Weights of a small mixture-of-experts language model, trained from scratch on English Wikipedia.
Experts: 32 experts in each of 9 layers, 416 GeGLU neurons an expert, 1 pick a token.
Training: a variant of Adam for the experts, 7454 steps.
Below are experts of layer 5 (counted from 0) of a mixture-of-experts language model. Rows are named router (the router's row for the expert) and show model dimensions 128-255. Each number is 128 + 24 x the weight over its row's rms, rounded and kept within 0 to 255. Numbers have three digits each.
After each expert's rows: "comes before" lists some tokens at least twice as common just after its tokens as in all text. This comes from a sample of Wikipedia text that the model never trained on. Tokens count by the router's weight.

# expert 19
router:116116145169125088080145127174108124152139099215126103137152140123172156133164135146133109155111127117139093135129116121123140090111144146160136110127133138157134120143135165125134127124122157107115111104114094155081131076164121139128065147105168167077144151150137153106153143131133134095117125155091102090131125107154176100129114125137107145075142096160140171103102140148095112131144
comes before: ",", " |", ".", "th", "–", "%"

# expert 2
router:132118107132154128148083133148113134110153104147131116126102092139146082140152141102150097106076137159172119117127106118148134121132109111132111146135112160151112120173125153132149138116131111123131137109179138162141177113132143114159132162133102150083137120144126133125120135081135155124122105133109140097146146146131084132158113099105165117139114102148066129164186120132126157107108
comes before: " |", " ", " 1", " 2", " Team", " 0"

# expert 16
router:136132102077142123116119135171131151114117055125111121102122157147140124095134158133185114129124137153137107112118133083134148164121112112101147128149082164141150155165110147109121148142103144113132120085149143111150106119131185156148112161156152155140179121107106121152130087150127133167133105142099140106135147157089069163137125115132111089140125112148096100131164134114139073101078
comes before: "-", "\n", "=", " Coordinates", "==", " Location"

# expert 30
router:124108126128133175123150114095153074087135150074100108146136121158107105136137126117135112143101109169157126125097143131135095144120150098130156127105126140133144109125130122110094104097109085142094155100124109120126157093076117168151188123142120079136111152119126099117118126071122120132144121135100130125115126114143047158154127148111149158129164154109130158137146112089181139128138
comes before: ":", " |", " by", "ing", "er", "ers"

# expert 21
router:054135140161117142127095127120123206172113113161107110119149086116131136162124187102168104138098099141075155104133155123169156159141129149162134131132108143112134189147114166100111124098119107133130120084163171154086147131136100116123080147139134167121106154163141133140132139155135117108139125111131116139124166099123125121130140174082119127073180145152103167105159117132141160162101
comes before: " |", "–", ".", ")", "″", " to"

# expert 11
router:129148151115114139157146146115094132138110101124105106169110144071146117133096108147172123165110116106103127130166127113134149106168103112125082160127107162112127125115147161108135183097171129075145138108133145123102106081113134150154091132127150152143100127093137130158148130124119098131135137129157156151137133167116173102138125138147126119109134126137088158131115127086143100123136
comes before: ",", " |", " (", ";", " –", "'s"

# expert 1
router:095135117154183130104111048091151131124117076161163108114094119135133086144095126129171146098137099140121149144053141119094117137142126120107129152139125085092113112109103158165131128121147114143125131143106103146127152165092110074119122127135132144153084096132115113142092122123122116118108111101136168122142116112122064125094115111110127167112127161134134125133165124111107162141109
comes before: " |", " ", " (", ";", "–", ");"

# expert 25
router:129115138147129131100122185195140101108164105093140124145141116135110139171132110105140132135149138152121131144110128128129152091094109168141096127167102132132139126144123185123166123115130142154122144096138151106130080134101140142110150129139147154168156165161140144116107140131099132061129116144130115089102140113116134078123113176106105109123116099138164130156144133125124132137132
comes before: " the", " a", " his", " their", " its", " an"

# expert 5
router:133126143110101105123131083000124123130099153123140120095154090120092128147095135170117144114161125104118135120115149124126099136123143132149119147130134158121135123104088057149113128141109096154142137137107131118154139143122099119116181150147108122131148107150110129136118132143140133167147133136162121159150128093179132128119145132147127101090123136097164120136152139125108136156096
comes before: " of", ".", ",", " and", " to", " in"

# expert 29
router:174080143091168149120107123179108156098159094135143175145124175132105151087165187110143120119127089169158123107104114093144139093138134111135186118122145109126088150118171116132154120080124129135117116125117156103084152104089128132144124131142108124117133162141125092095151143099119130118128086143156130089128113143109152170149122156137128139155171087102132109096126109117160114133096
comes before: "|", "\n", "-", " 4", " ", " 5"

# expert 22
router:111128141107142114164174121000144128112135119168142118130108145150117163104137097149100158126139158060110180141122145128113110160136127097131144145122124136129126096147106159136150151141131170134145107109091112120116124177148137121118185108162109129170137140107110114083117111111127123144152135102156086163140149099153140103096141127134112156075116171098123122113123146137092144124132
comes before: ",", " and", ".", " of", " in", " was"

# expert 26
router:123123115116116134151127152157120143146106087132133161134137104134125156131112138118140099141117184146145119117138133147150127117165115108160075134132133128111127151077122133079142153133148097090092164160161137093146084144132105118128180089123146112162091124151135113174086146146132121145144146105155128120118128098150116124147092128143144123138112088103188136157120133152161096130152
comes before: " the", " he", " a", " she", " it", " his"

# expert 31
router:118127124141109142158097123083152103123173117131121128117128126139104084155126129116141090105120112108146144116094108105125121149081091101138132133136129119142146111126136133173092109133123122121123066122104077125116147162102118109136158106126110131144163149111166116117153133104135130094152146155123183119095117094155118146106142091118143125155112140122106077154158135098144163091112
comes before: ":", " |", " in", "–", " team", " League"

# expert 23
router:108156085181131152116114140156133172133132142100149127130141125155121166132151142165096182126144109141113126125142097116141126132110162136126134172132112157165118161104104085136170113150094150119105137141121137182141123179149145175152073082138165130151140098099125138104160128143116129127084122122086100114115110137112110119143130159127113080119123107114090146153143125126156128138105
comes before: "\n", "The", "==", " a", "In", " The"